Weights of a small mixture-of-experts language model, trained from scratch on English Wikipedia.
Size: 11 layers, width 320.
Experts: 256 SwiGLU neurons an expert, 2 picks a token.
Training: a variant of Adam for the experts, 622M tokens, 4744 steps.
Below are experts of layer 8 (counted from 0) of a mixture-of-experts language model. Rows are named router (the router's row for the expert), gate (a neuron's input weights, with its number), up (a neuron's input weights, with its number), down (a neuron's output weights, with its number) and show model dimensions 0-159. Each number is 50 + 12 x the weight over its row's rms, rounded and kept within 0 to 99.
Before each expert's rows: a language model's description of what the expert responds to. This comes from a sample of Wikipedia text that the model never trained on.

# expert 45
What it handles: Capital consonant pieces beginning names or words, such as B, D, K, H, Ch, as in Bill Hurley, Brandesburton, WHO.
router:50 34 30 39 34 84 40 39 63 59 57 57 56 30 55 24 51 63 36 59 30 52 44 42 60 66 46 62 57 27 44 59 68 51 23 09 58 42 39 67 53 33 49 45 45 43 58 66 41 66 52 24 68 46 57 44 45 49 53 49 37 34 54 49 53 57 47 46 48 42 68 49 44 70 54 46 63 48 55 30 75 57 71 50 53 24 44 53 61 62 41 56 27 56 45 58 54 57 59 57 48 30 59 39 34 61 68 47 46 48 49 83 51 42 38 45 55 53 64 15 85 44 70 41 49 66 72 61 62 62 44 63 38 61 64 52 79 34 55 55 50 54 32 53 40 53 53 56 56 43 48 36 55 43 64 54 42 46 46 41
gate0:46 24 43 63 30 31 72 58 47 42 39 67 67 53 38 54 47 48 55 42 43 50 33 24 52 50 63 51 50 67 46 64 32 23 35 57 54 25 53 70 66 58 48 39 64 53 46 72 41 59 38 44 43 58 34 54 50 57 60 74 48 33 75 40 49 50 34 47 55 53 60 58 60 59 67 40 59 51 45 55 58 51 37 65 45 21 30 31 36 49 27 53 54 46 59 53 56 52 38 65 60 63 61 73 59 34 68 62 55 46 40 59 57 51 65 38 46 62 61 31 39 50 54 36 52 61 43 52 70 60 58 82 63 63 46 48 42 53 47 57 50 51 61 36 47 48 68 60 34 47 56 37 48 44 56 63 43 27 32 46
up0:62 60 61 49 52 37 69 42 39 57 51 51 60 56 54 63 32 50 62 45 69 61 58 56 40 53 54 60 44 45 69 44 57 72 73 44 65 54 63 43 54 53 40 73 48 73 65 24 52 43 58 56 51 37 42 46 62 63 52 58 65 62 41 45 64 57 59 62 73 55 48 30 08 38 42 75 35 39 72 54 42 38 58 43 40 55 38 54 52 37 69 45 45 54 26 63 41 52 54 34 49 51 58 34 57 68 51 57 59 50 63 55 67 36 53 61 51 37 60 55 59 51 47 49 52 36 56 49 23 36 58 30 53 50 65 44 43 43 46 58 36 58 57 67 50 42 42 60 49 62 49 45 42 50 42 47 50 51 48 49
down0:53 50 48 45 61 47 64 60 68 40 71 61 72 55 37 38 39 46 39 55 46 51 51 65 39 58 62 48 34 38 67 62 54 42 56 57 64 55 47 54 36 28 47 49 39 46 47 69 23 59 83 75 27 54 63 56 50 58 57 45 60 69 46 47 37 43 30 78 33 47 60 50 54 32 69 41 63 46 53 62 36 52 57 56 42 49 47 51 63 40 28 62 63 77 68 34 23 56 63 34 50 37 62 53 60 47 46 55 70 45 58 41 49 55 52 51 38 49 68 41 55 63 65 54 35 56 54 47 54 49 46 68 51 51 45 62 45 59 56 40 53 53 36 54 55 63 72 39 52 51 62 59 53 38 37 37 53 50 42 48

# expert 41
What it handles: Middle syllables of longer words before suffixes, such as or, il, id, ent, as in undivided, library, document, findings.
router:61 32 66 42 52 67 61 57 55 57 54 54 61 29 48 39 49 61 54 61 45 55 34 60 48 46 56 68 38 33 43 65 53 51 50 24 68 60 41 44 54 48 37 61 58 47 54 79 45 53 50 57 58 61 63 43 54 51 55 48 52 36 60 46 57 59 46 50 43 43 55 49 58 49 35 36 52 53 27 40 70 50 35 41 35 53 59 40 47 63 38 37 20 39 57 49 45 64 45 57 76 41 59 24 41 54 67 67 57 39 28 56 50 46 45 63 58 41 60 25 67 55 57 41 36 46 70 50 50 54 66 72 60 47 48 27 61 52 65 52 42 56 40 47 49 47 71 57 59 46 61 34 47 35 76 36 39 35 37 48
gate0:50 49 56 51 42 41 60 63 62 60 39 52 64 39 62 73 28 59 44 38 31 58 44 39 60 65 39 44 47 47 47 49 49 51 50 46 69 36 30 48 45 99 58 79 35 58 66 49 50 31 44 47 36 48 61 54 70 49 47 45 64 48 60 56 32 51 45 43 49 40 39 37 52 57 41 71 41 44 58 35 35 43 45 44 60 55 37 59 60 54 48 63 31 55 29 59 57 56 50 51 79 56 48 31 42 48 56 46 56 56 32 48 67 35 42 34 38 46 43 68 46 44 35 27 39 55 51 48 43 61 62 80 49 62 45 38 23 41 47 43 57 33 44 46 60 37 43 42 43 55 54 42 35 49 67 44 41 24 84 54
up0:31 48 64 63 74 44 37 63 43 24 59 17 38 38 54 50 44 81 71 53 48 46 56 61 47 38 35 33 48 46 50 45 39 46 54 55 55 52 53 40 47 40 37 48 64 90 52 62 68 63 31 35 68 42 69 64 56 58 58 42 37 50 64 56 69 60 47 45 74 36 47 20 67 52 31 39 45 42 43 49 55 13 62 62 55 60 72 37 40 74 84 51 72 49 48 56 42 46 62 45 56 39 35 41 37 63 50 37 50 38 27 54 45 62 64 37 38 43 54 72 54 61 65 53 49 46 48 63 64 25 58 49 41 41 60 76 73 56 51 56 51 46 54 38 63 30 69 50 31 34 57 28 51 46 41 51 35 48 56 44
down0:40 42 78 60 45 48 40 54 35 61 61 46 78 67 60 49 46 37 52 43 35 48 42 23 61 64 42 55 56 55 43 48 52 35 36 53 63 32 41 69 69 77 40 52 30 55 42 42 65 51 63 53 30 45 62 42 38 65 65 40 60 48 51 58 41 73 37 62 71 57 48 42 62 44 37 50 35 50 51 52 52 42 53 38 43 50 62 52 43 71 68 64 47 68 38 51 50 49 58 68 55 33 40 64 55 49 38 46 32 40 72 50 47 59 54 47 25 37 34 39 46 42 51 53 54 42 28 41 40 49 36 52 50 52 69 47 45 47 64 42 78 55 62 37 61 56 52 40 56 50 58 41 45 56 72 46 58 32 61 57

# expert 12
What it handles: Commas and periods ending clauses and sentences, including thousands separators in numbers (2,142, 9,000), plus while, where, because.
router:57 32 53 34 46 76 55 46 38 62 67 66 50 43 46 38 52 56 63 61 49 59 40 56 49 66 49 79 60 36 61 61 61 36 44 28 58 56 38 51 58 43 40 42 43 43 48 49 57 42 47 53 66 51 59 51 50 56 58 56 56 46 60 35 53 51 48 45 49 61 71 28 49 23 42 40 54 63 36 43 60 49 50 68 45 34 48 46 50 51 28 55 24 55 61 56 43 62 57 55 54 47 39 35 43 69 76 55 35 36 28 45 51 35 36 45 69 59 70 44 99 43 60 38 27 73 59 74 56 50 53 36 46 52 74 53 58 49 54 43 42 71 38 50 50 57 55 50 57 51 57 57 46 12 72 60 53 45 47 43
gate0:52 57 27 59 46 38 24 53 70 42 62 11 47 53 64 51 45 56 63 57 62 54 38 58 38 48 55 40 55 51 52 66 47 64 54 54 37 58 62 63 50 60 44 49 36 63 28 50 59 60 33 56 71 47 38 44 42 51 46 33 49 61 51 49 46 56 42 46 43 25 40 45 65 62 43 43 67 49 37 45 55 32 58 50 36 60 48 71 26 61 54 33 40 47 45 55 56 55 54 44 56 47 54 56 56 47 72 31 52 55 36 69 44 22 61 32 55 25 33 51 49 51 32 52 48 43 56 45 39 32 32 43 39 67 70 36 52 43 52 49 65 47 56 44 59 41 47 44 69 58 55 17 44 51 33 36 53 57 44 48
up0:56 38 22 47 35 44 36 54 60 45 49 40 66 50 39 50 45 60 43 50 70 30 38 53 38 61 41 40 57 61 41 45 43 54 19 61 27 52 45 54 44 52 56 35 64 34 50 33 77 51 57 45 47 46 51 25 38 47 44 35 57 42 64 44 36 51 41 41 18 60 34 43 72 48 52 51 39 52 49 56 64 46 56 54 41 71 59 59 58 58 62 48 50 45 50 57 62 56 53 54 50 57 59 47 73 42 48 52 40 38 55 54 46 53 48 43 55 40 52 43 47 62 46 41 45 46 47 29 58 49 28 46 60 32 76 39 40 56 40 37 62 43 58 57 50 51 34 27 44 37 43 36 31 59 32 55 43 39 49 45
down0:46 55 46 60 51 23 46 59 64 63 36 63 37 51 41 45 51 60 64 43 67 45 61 45 41 45 41 50 51 56 54 31 35 53 49 58 62 33 45 55 67 66 43 65 30 55 46 61 78 45 52 47 78 55 43 24 40 12 50 43 45 39 38 66 40 27 55 46 42 62 41 30 42 57 44 18 47 23 63 59 38 68 37 59 51 52 50 44 53 43 52 47 54 64 54 61 60 31 52 57 55 54 33 58 50 51 50 57 61 37 48 28 46 51 42 54 57 75 41 28 50 52 54 48 41 53 66 29 70 58 30 54 62 42 44 29 55 42 58 38 60 52 62 74 43 52 40 64 60 43 35 64 32 55 51 65 62 56 53 66

# expert 15
What it handles: Open syllables like ra, la, mo, u inside foreign names and words, also name-initial Sa, Lo, La, Ja.
router:58 39 51 40 40 63 62 50 35 79 51 40 32 50 51 32 52 68 39 58 47 57 47 55 44 52 55 75 60 26 44 57 56 35 46 19 56 47 43 63 56 37 50 31 54 43 60 58 60 47 46 67 65 46 72 42 42 41 64 53 55 35 53 65 55 71 53 50 57 48 72 43 44 33 42 38 59 64 48 39 58 56 54 55 58 34 55 46 45 58 47 76 33 35 64 51 37 63 55 68 64 25 37 46 63 65 51 68 55 39 48 73 48 42 40 41 66 55 73 40 59 48 56 39 31 76 52 54 86 69 46 49 49 40 62 43 43 48 52 71 47 51 42 46 49 56 46 33 53 45 72 42 41 31 48 43 59 35 58 47
gate0:46 32 67 41 43 41 52 59 33 08 49 58 59 41 70 45 64 46 53 46 43 48 35 35 56 60 64 52 74 37 55 37 44 51 39 49 43 09 41 41 52 32 57 61 47 31 46 53 45 68 59 77 52 57 41 36 51 53 59 53 43 59 53 60 56 40 49 51 31 44 59 53 46 68 42 37 60 65 46 42 59 33 72 44 38 72 41 59 50 39 53 56 47 59 36 55 48 46 59 60 28 26 47 39 54 38 53 24 44 59 49 49 54 33 65 43 45 57 44 40 44 44 35 52 42 39 58 49 50 65 53 37 51 43 29 39 69 44 58 49 59 51 42 44 32 48 59 52 60 62 44 45 56 57 79 57 47 61 45 38
up0:57 73 37 44 37 61 41 39 45 75 55 47 56 55 51 38 52 53 49 46 58 48 42 41 34 46 53 39 43 65 55 70 72 46 49 58 41 75 45 51 47 52 42 37 12 63 41 36 47 65 42 55 50 47 67 73 43 47 36 56 27 51 34 54 54 62 39 49 60 35 43 37 47 58 27 56 75 61 42 50 65 51 39 63 52 64 57 66 43 50 60 24 70 32 61 32 69 51 64 51 38 43 51 53 35 48 51 65 58 44 38 38 59 62 33 71 51 53 51 84 44 54 37 73 54 52 59 33 50 40 45 55 58 45 34 81 37 49 33 64 48 41 69 64 53 61 40 55 40 64 52 61 60 48 35 47 40 49 51 47
down0:43 39 43 50 28 67 32 58 65 49 65 60 72 48 36 48 51 39 44 31 34 38 63 41 59 49 55 60 25 46 29 43 40 41 43 55 46 47 47 54 61 37 21 54 59 24 60 32 35 56 45 56 32 42 46 69 46 35 49 41 49 54 43 48 49 48 46 30 34 36 64 62 37 60 39 60 54 48 50 58 53 50 37 55 49 22 36 53 48 50 47 58 64 64 49 48 65 38 31 39 26 62 55 57 26 41 58 50 44 73 49 59 44 77 27 55 49 73 36 44 69 57 69 41 41 47 30 27 58 55 40 47 57 27 56 39 38 41 47 56 53 58 64 52 56 52 39 47 50 61 73 52 44 57 54 72 35 53 63 68

# expert 23
What it handles: Word-opening pieces like C, St, st, p, ex, sp, un, ch starting words such as Crossover, St. Louis, stiff.
router:45 37 36 40 52 71 48 49 42 57 67 53 48 17 49 45 40 63 52 61 52 62 32 56 40 70 46 82 54 47 48 55 48 33 43 40 54 67 34 56 58 33 36 42 51 30 59 40 29 60 53 41 56 57 44 37 52 48 74 54 69 34 48 49 59 66 42 39 46 51 47 38 43 61 53 49 54 58 59 42 72 75 53 49 32 26 33 36 58 45 50 61 30 33 62 69 28 69 63 40 61 44 47 27 32 57 78 43 46 21 30 61 59 38 36 61 66 44 60 44 99 34 40 45 34 57 50 59 64 53 53 57 48 43 60 57 48 57 60 42 42 72 39 40 47 41 63 52 58 47 54 36 44 39 62 37 40 36 53 65
gate0:44 32 51 41 36 66 53 62 51 61 45 55 58 47 75 44 29 52 43 43 54 60 46 56 50 57 68 77 41 24 58 55 48 69 56 50 47 48 46 44 55 48 32 47 55 55 64 43 55 61 50 67 65 33 74 42 49 43 48 69 51 75 44 60 39 42 49 69 59 51 40 66 69 46 63 35 52 51 40 44 73 34 28 02 31 53 40 80 40 53 61 56 43 67 54 57 51 62 39 49 47 58 50 46 67 50 55 43 46 44 25 56 61 51 48 53 47 41 52 42 46 63 34 34 59 56 52 49 44 53 56 36 54 35 48 64 48 42 42 28 43 50 44 40 51 52 43 34 48 44 50 43 52 40 58 53 63 63 45 46
up0:51 54 58 37 67 42 35 44 44 57 46 49 72 55 55 48 53 86 55 57 50 51 64 37 39 33 35 56 60 36 49 41 48 79 32 44 39 58 69 41 43 42 46 62 50 57 38 59 46 60 56 46 52 58 52 99 57 68 52 73 55 51 45 35 48 45 62 41 35 36 63 38 39 56 31 52 48 46 48 43 51 53 43 50 65 46 54 75 48 38 52 60 41 46 55 74 46 64 52 42 47 50 38 25 18 35 56 70 64 35 68 48 39 42 28 64 48 64 57 54 61 38 73 35 54 64 61 52 45 62 45 54 81 41 45 35 58 43 48 41 37 36 45 47 46 41 16 38 59 78 62 45 56 44 14 51 33 57 58 59
down0:59 41 46 53 73 28 59 58 71 48 43 35 39 39 80 31 70 56 51 37 44 59 43 54 50 55 66 40 37 52 43 43 62 48 65 72 59 54 41 42 55 60 60 41 34 46 44 47 34 51 28 47 52 79 55 45 47 44 27 48 67 38 46 68 53 40 63 43 49 54 40 53 55 28 50 68 36 69 54 61 46 46 62 44 39 44 63 45 46 42 14 52 32 64 54 40 67 64 59 38 52 34 59 71 49 42 58 73 56 34 57 59 59 44 46 44 50 37 47 47 40 49 61 55 49 60 47 41 43 36 36 42 42 56 35 87 73 47 47 35 35 35 34 34 56 75 41 32 50 44 46 48 43 43 56 61 43 40 56 41

# expert 27
What it handles: Initial P and syllables of Chinese and other Asian names, like ang in Hu Yaobang, Mi, Ko, Po.
router:65 14 37 53 52 78 41 52 49 65 57 65 54 54 46 37 66 72 46 70 49 72 40 48 48 61 61 60 50 25 42 67 70 34 34 24 58 53 27 51 63 35 55 33 55 34 58 63 38 62 61 50 58 40 54 45 52 40 49 60 57 53 54 41 60 69 50 64 30 61 71 40 67 68 41 34 55 59 34 21 48 34 59 57 43 50 53 40 63 69 52 64 31 47 67 63 34 57 56 51 47 28 36 39 59 58 53 57 50 47 44 47 55 49 46 59 57 39 55 46 90 44 56 34 24 70 49 62 56 55 47 54 46 47 57 35 53 62 57 54 42 57 38 46 39 52 61 58 53 25 62 41 63 46 70 62 41 22 47 42
gate0:51 58 45 57 48 54 42 58 78 39 19 48 26 70 52 43 55 56 33 27 35 68 47 34 61 67 57 51 36 52 69 52 32 50 57 39 55 56 51 65 70 59 28 48 46 45 51 36 40 61 27 59 58 49 83 50 43 42 36 57 54 52 28 47 38 62 44 38 54 59 26 56 51 62 52 57 60 36 61 36 53 38 34 92 51 42 65 67 51 51 55 48 36 47 54 70 49 56 62 29 28 46 51 42 62 52 55 24 31 28 43 60 43 60 59 60 14 57 37 40 50 50 61 43 40 53 48 66 60 39 56 59 36 42 71 38 61 38 43 44 73 36 30 57 49 62 46 36 77 57 65 51 75 39 35 54 48 66 29 49
up0:46 60 45 60 36 38 58 37 55 66 46 46 71 60 40 37 37 60 59 57 76 65 52 74 38 43 51 58 36 42 56 50 52 51 65 56 54 33 69 26 56 49 69 44 78 53 45 54 57 64 53 48 69 56 63 74 38 49 42 49 48 51 57 68 52 57 63 74 47 28 52 42 54 67 47 45 61 49 66 47 44 39 47 41 59 58 58 38 64 56 72 64 61 43 63 55 39 33 77 44 44 32 48 43 33 39 33 63 48 55 50 49 51 53 41 52 56 45 73 49 52 49 48 26 41 65 39 63 63 63 61 36 88 42 67 48 67 50 57 60 60 53 52 38 45 00 77 52 48 36 57 64 50 60 61 55 43 26 54 45
down0:55 53 55 57 62 48 68 61 41 61 37 44 42 40 35 50 61 67 62 78 56 37 43 67 51 18 52 56 47 61 69 58 39 57 60 45 35 52 59 31 50 60 30 36 58 56 58 42 76 48 45 37 21 60 56 59 46 54 51 50 33 44 64 61 47 62 59 38 47 75 64 57 32 47 27 56 36 55 30 52 54 56 61 49 50 68 59 35 11 58 49 67 57 63 54 40 53 53 31 54 52 46 50 37 48 69 44 44 60 50 38 39 58 54 33 48 55 54 48 60 40 43 58 54 39 42 56 49 54 63 56 56 53 53 67 74 59 47 34 48 48 63 44 61 44 61 38 41 48 25 50 43 47 44 28 49 38 37 34 55

# expert 19
What it handles: Single capital letters or short capitals opening names and titles after pipes or commas, like F, E, T, Ho.
router:67 40 33 47 49 63 37 40 48 45 68 47 62 41 62 38 52 57 34 66 55 61 38 47 36 69 79 63 45 51 46 61 78 28 50 12 58 59 49 70 55 44 37 42 44 42 56 50 55 67 59 62 54 36 43 51 58 50 52 65 61 49 52 67 44 62 41 51 47 45 61 32 48 67 54 46 52 53 44 56 60 63 46 63 55 42 34 33 51 48 55 59 45 35 65 51 57 57 69 39 74 42 53 39 46 59 67 53 59 34 48 81 46 36 39 47 59 46 58 24 97 39 44 51 29 70 54 53 66 56 60 48 53 38 56 49 60 61 63 43 27 78 54 45 46 39 55 58 71 31 49 37 53 50 66 41 35 35 59 44
gate0:69 49 45 31 64 54 39 45 48 39 49 52 53 60 38 79 41 31 54 34 59 51 58 22 40 43 49 51 58 57 56 33 55 42 51 39 71 36 57 46 39 41 29 35 45 32 42 46 50 67 20 52 54 51 49 43 51 58 51 31 59 38 20 55 58 36 30 41 51 66 35 67 47 44 49 60 61 43 36 49 44 58 39 49 51 38 38 64 67 59 60 51 49 47 44 45 50 61 56 78 28 50 50 54 81 35 55 57 41 61 61 64 40 47 66 47 63 55 59 42 57 48 14 64 41 63 31 42 57 56 55 68 40 59 55 62 76 55 29 35 35 55 35 34 69 64 53 46 73 63 38 58 40 44 62 58 40 48 45 37
up0:44 68 61 54 79 42 79 52 38 72 41 55 50 66 49 56 40 48 41 74 38 34 45 79 60 45 42 56 55 70 36 44 28 55 36 64 36 69 52 46 68 63 45 43 42 60 82 52 49 49 59 21 46 56 35 51 56 68 55 56 41 86 60 44 68 53 59 53 60 34 58 56 55 47 57 50 45 67 53 48 62 59 65 63 57 52 41 55 72 46 55 49 52 70 63 52 45 37 59 45 48 55 51 28 30 51 54 47 67 39 35 44 52 48 32 59 61 56 54 57 63 48 55 49 58 57 48 47 41 49 61 39 35 54 56 53 23 53 57 45 43 63 66 64 37 36 52 49 27 50 50 51 51 40 48 26 46 45 55 49
down0:47 63 37 34 45 28 56 67 65 48 59 50 35 34 39 10 46 31 38 71 64 58 44 43 29 42 62 63 44 42 59 42 41 55 67 76 44 57 39 29 59 37 84 58 40 51 52 48 38 62 46 54 60 34 46 61 53 43 52 51 51 44 55 45 76 37 70 45 46 24 58 53 52 51 48 42 56 53 32 28 55 55 48 23 61 58 46 42 37 43 33 48 33 63 53 33 68 66 44 33 39 64 45 53 51 47 51 49 65 31 53 40 72 50 36 59 55 54 47 55 47 43 54 42 30 45 56 49 64 63 45 46 68 54 52 52 59 49 23 52 58 63 37 64 45 50 66 62 38 66 55 50 31 54 48 47 51 60 42 44

# expert 5
What it handles: The word "as" after served or known, and capitalized name-initial pieces such as Mar, Har, Per, As in assembly or Mark.
router:45 24 44 51 47 75 40 45 43 57 70 59 48 32 57 28 48 74 39 66 52 60 46 44 39 40 60 78 57 41 34 58 71 51 47 13 48 65 39 58 56 46 45 47 31 46 61 56 55 51 54 70 55 55 46 59 51 42 65 56 46 44 71 38 51 69 28 52 43 45 54 42 55 55 46 43 61 67 39 58 62 57 41 55 54 36 43 48 65 54 34 51 30 32 64 67 47 61 58 61 47 40 49 36 66 64 67 42 48 47 49 60 65 29 38 55 65 48 66 35 79 42 66 23 33 69 58 65 69 63 35 54 53 36 61 52 50 52 69 57 40 54 28 45 39 41 50 59 62 61 60 52 44 44 61 62 44 30 43 37
gate0:56 58 35 52 60 64 70 26 45 61 31 45 41 39 62 15 51 55 65 61 39 60 52 57 53 39 66 56 68 66 33 44 59 44 55 36 36 50 60 55 64 47 41 33 30 70 59 55 58 58 48 38 53 52 37 55 30 54 42 44 44 48 39 75 71 40 68 63 63 54 43 59 65 64 53 48 58 66 65 29 53 44 28 43 60 46 57 52 59 50 57 61 51 43 23 46 40 35 33 50 40 55 40 62 57 60 61 41 59 62 47 56 31 35 56 43 75 63 49 47 48 39 56 54 56 70 59 50 67 48 68 39 60 67 62 43 60 36 61 41 55 40 53 48 56 61 28 36 47 36 22 42 61 46 69 43 45 48 48 27
up0:64 59 59 28 52 40 52 46 38 42 72 52 67 47 30 57 51 53 38 45 60 65 62 69 55 56 39 46 47 37 33 54 52 32 47 60 55 54 37 64 59 38 62 69 55 29 74 23 76 89 44 34 56 49 34 35 28 57 60 63 40 69 33 41 59 49 63 42 67 51 55 49 47 59 49 46 42 55 50 50 60 50 75 54 62 51 41 46 64 46 55 26 67 62 39 45 60 49 34 44 45 49 54 58 55 49 50 51 66 48 57 66 63 70 50 67 36 47 40 43 47 36 48 46 47 49 56 48 44 41 48 50 40 49 43 42 43 44 72 47 56 52 44 38 40 55 30 28 58 54 55 48 62 56 47 58 57 60 53 43
down0:40 40 44 51 41 70 59 60 48 46 38 58 51 44 75 52 51 53 40 62 72 37 54 31 69 77 39 66 60 74 60 39 69 55 61 42 48 53 39 51 45 34 50 60 49 62 54 75 61 36 51 45 58 41 34 37 49 60 39 59 51 52 55 63 51 40 78 52 37 61 15 50 62 31 33 60 61 47 34 42 57 43 60 29 40 38 50 58 67 56 38 57 42 49 32 49 55 51 44 42 40 65 75 52 63 34 46 49 49 46 42 31 50 53 30 46 52 25 66 51 36 58 35 69 49 31 45 64 57 48 43 51 59 56 46 35 49 47 37 44 49 41 53 73 62 52 39 22 75 41 51 59 44 53 41 49 39 52 57 43

# expert 28
What it handles: Adjective-forming suffixes and nationality words (Brazil-ian, Kurd-ish, electron-ic, geolog-ist), plus American, British, local, political.
router:59 24 42 28 35 73 49 47 50 61 59 61 63 26 61 28 52 63 33 66 48 68 35 55 37 56 54 62 56 41 56 66 68 43 57 21 62 58 40 47 72 32 39 44 45 39 42 57 48 47 40 45 57 53 42 40 48 32 80 41 52 23 63 52 54 60 42 56 63 46 63 36 61 63 49 36 52 53 39 39 60 63 62 54 46 37 29 35 62 56 41 45 18 45 62 53 46 59 57 70 43 36 54 41 46 61 58 72 47 47 36 58 51 58 42 54 68 36 65 41 70 51 49 38 15 53 66 62 62 62 64 56 31 42 75 42 60 44 44 44 40 54 40 44 59 43 43 57 43 37 53 34 56 28 60 54 51 28 31 45
gate0:25 54 51 44 35 63 41 37 56 57 47 53 46 43 54 34 43 53 63 33 65 65 48 67 51 66 61 56 39 62 53 60 49 42 40 46 46 55 44 57 50 49 62 43 58 32 58 31 65 52 39 53 54 59 50 48 69 49 57 43 33 48 47 46 63 55 38 50 59 52 36 71 41 38 54 40 50 60 66 39 74 59 64 44 48 60 25 46 61 44 39 63 42 64 62 32 41 53 44 53 43 45 52 66 46 36 48 53 36 32 37 44 59 56 46 30 53 66 66 49 57 57 57 36 28 53 23 30 51 50 37 69 59 52 50 69 61 66 38 63 21 27 45 48 34 44 53 61 40 61 42 27 79 32 62 34 52 59 45 52
up0:56 28 50 56 73 54 55 44 57 63 44 49 71 62 44 42 62 57 56 54 27 37 59 62 38 48 40 68 39 43 49 44 34 43 54 56 61 53 60 57 54 57 43 46 82 36 41 46 41 44 57 53 66 61 45 45 43 53 45 53 55 64 43 45 57 46 33 61 56 71 46 65 23 52 41 52 40 41 40 49 53 39 20 36 41 60 38 42 56 62 53 69 43 50 24 45 58 52 29 55 48 40 48 53 44 38 72 61 29 55 51 43 68 40 56 46 51 61 71 52 49 58 38 55 35 54 37 32 65 47 45 69 42 53 68 66 67 69 40 67 64 62 58 40 58 48 49 41 52 28 31 41 44 41 79 64 56 51 68 41
down0:40 53 68 54 61 47 69 43 71 70 38 43 45 58 64 71 50 58 31 44 49 82 59 79 55 40 59 37 62 32 52 70 63 34 60 50 50 39 60 42 68 81 56 66 53 51 28 56 63 51 43 46 46 40 36 39 25 38 51 25 52 74 51 55 54 34 53 58 63 41 41 54 53 49 43 40 71 59 49 37 49 37 41 64 64 60 48 54 51 28 25 50 59 68 59 42 58 48 60 58 38 46 66 34 60 46 35 49 40 37 49 44 35 31 43 45 51 24 66 62 61 43 50 58 42 46 58 43 51 58 44 44 75 60 51 59 40 48 40 57 57 41 49 47 39 39 72 41 54 55 47 40 52 70 65 43 51 43 55 42

# expert 7
What it handles: Middle syllables inside proper names and words, such as al in Halifax, us in Musical, plus An, Con, Man openings.
router:64 25 39 39 50 70 50 51 39 58 65 50 49 36 62 25 54 45 47 82 57 62 45 63 35 48 68 64 61 50 37 57 56 39 46 10 46 53 29 60 59 36 50 45 36 46 64 46 34 45 43 67 63 38 49 46 55 49 63 49 54 38 48 66 57 59 53 58 60 39 64 32 62 69 30 50 49 62 42 40 60 45 41 62 47 50 71 49 69 57 56 52 26 68 75 45 40 52 57 53 44 45 53 37 56 49 69 51 51 58 40 54 56 55 50 45 54 51 56 40 75 48 53 34 26 56 76 64 61 53 40 38 45 40 72 50 52 51 67 68 25 63 32 38 43 45 56 53 55 50 66 49 55 18 54 58 53 29 43 44
gate0:55 54 53 44 49 53 56 36 17 42 56 59 41 49 51 55 68 67 59 39 45 40 53 49 48 49 57 65 65 59 53 50 27 46 51 58 56 56 66 53 39 48 52 65 61 66 37 54 76 50 50 58 49 39 44 38 33 50 55 73 59 35 51 48 39 41 44 36 56 34 55 44 54 41 63 49 52 61 72 53 35 62 22 58 57 37 47 41 43 43 34 56 65 34 71 50 56 46 54 57 51 35 72 53 55 47 49 62 51 34 48 44 68 47 49 70 36 49 46 22 78 65 53 53 50 47 57 32 64 47 44 19 52 65 51 55 49 38 17 54 18 49 74 75 29 36 67 49 49 70 45 28 39 27 53 66 36 50 49 54
up0:49 49 54 41 42 46 57 81 67 68 68 53 55 48 46 46 44 71 25 47 48 74 63 44 54 28 41 41 48 62 40 45 38 67 36 54 57 58 51 38 51 41 68 55 30 72 49 76 52 69 70 50 47 62 58 56 56 53 17 45 41 37 44 42 47 56 47 52 54 42 53 24 55 65 48 61 66 55 58 28 22 70 46 50 65 62 59 63 39 75 43 72 41 43 54 44 72 46 43 58 44 53 20 47 41 66 62 54 48 61 55 44 34 38 48 43 48 53 53 53 52 53 39 54 51 58 42 59 65 16 61 49 65 43 61 50 67 60 22 59 33 64 50 32 71 62 66 56 45 71 50 52 61 61 42 38 49 38 48 28
down0:49 31 90 46 60 49 35 53 51 45 81 75 49 37 55 51 65 57 58 47 59 33 52 54 27 47 59 77 69 55 80 68 47 40 53 56 30 26 51 45 63 58 42 42 60 36 58 28 59 49 25 53 57 70 43 43 53 28 38 41 51 74 54 54 55 51 44 66 53 51 53 60 40 39 47 29 50 34 60 47 46 40 29 45 64 32 28 54 44 37 51 59 46 39 50 45 54 25 64 38 35 66 55 49 50 64 49 45 52 60 63 43 39 61 43 34 78 41 48 32 44 52 58 32 48 62 68 54 69 60 59 61 40 26 41 46 66 49 63 57 61 53 32 60 47 46 66 23 62 56 59 37 61 54 43 41 61 53 45 53